Weights of a small mixture-of-experts language model, trained from scratch on English Wikipedia: width 128, 144 SwiGLU neurons an expert.
Below are experts of layer 4 (counted from 0) of a mixture-of-experts language model. Rows are named router (the router's row for the expert) and show model dimensions 0-63. Each number is 500 + 40 x the weight over its row's rms, rounded and kept within 0 to 999. Numbers have three digits each.
After each expert's rows: "gets" lists some tokens that make up at least twice as much of what it gets as of all text. This comes from a sample of Wikipedia text that the model never trained on. Tokens count by the router's weight.

# expert 0
router:516537473467550555536523489538494506489488566538498431453532479459558487468506511504483509463468488452497553495557482510436546470548415391504542567507473485472536559454555525628485458482538473
gets: " (", "el", "im", "ill", "ur", " pro"

# expert 10
router:432516485486483470523521417499462451478502397516515415504448458520463509492453513502506468520508508466494529450489486444408471527509517563428541532491535487472472531504564499453489528524408482
gets: "\n", " \"", " (", " re", "==", " r"

# expert 7
router:463427575561492456503519517485531480512494577504458445509467507468514510512563532479551539436528530518433473402536548539478582534554499446444491485483498511492516522462455530491451507487508432
gets: " S", " M", " B", " L", " C", " H"

# expert 2
router:517436534541479470485542475451447499493554411481464577514527452506475490499515457454442497448475542533557451539493491486540560452514532490467507500477513468469526471543495412504537597461528437
gets: " ", "1", "2", "3", "4", "5"

# expert 11
router:540519509555536556467484490490448517489448516504507426575542521489450492513483532494511536511477524565528489512504450563541532512483432435515413468475508469515584563506531496414484422521496517
gets: " was", " is", "m", " that", " be", " are"

# expert 8
router:502557497481418432518527406481486496448527420498505458512457431481496463500484482485514507564485479522479526544496525484591441520432474512444472469450532537497466495519496526485517500507467551
gets: "ing", "a", "ed", "er", "s", "es"

# expert 6
router:508477466499462501436432508480496498498588503522507533527490542469428438564500527591504452506584484416470488465532443513479495478519430477498526434419535511527476500477501540502508474541524538
gets: "p", "s", "c", "v", " v", " w"

# expert 5
router:493489536495552548504483564503478551518444498419468591479561485566560543507501449462458476457457508495482526512470485551527451578527482580542527396565442536467515508503544476500488486544501557
gets: " the", ",", " of", " and", " in", " to"

# expert 3
router:488473454450457574534490559524512536547438525522534600462477531528520528457471479561531525548495508566478564536462462463495456533488576518566507510553522582490593478523463499508515481481542450
gets: ".", "-", ":", "t", "s.", ";"

# expert 9
router:498496498485510482507440442578560492578467545492513538519501561491489531488534517471513495513538501476516521494456553538552473461500580580569488543492455471469433510471490459550504480529481521
gets: "-", "ra", "ri", "ar", "and", "al"

# expert 4
router:490571444525497493496501537472432509499494522428526434496565512497520521505427482497523536489462471494542455543516479488482526514447599445510454482472543446543445472542430515496540522437548516
gets: " |", "|", " b", ";", "f", "op"

# expert 1
router:491492536445583453523518548472610476467526546502529521429449521489515494500570517491508455516503476454540411471440550448513486494484453573523541489601461522546459432542483503490488534492452482
gets: "b", " c", "y", "h", "ab", "m"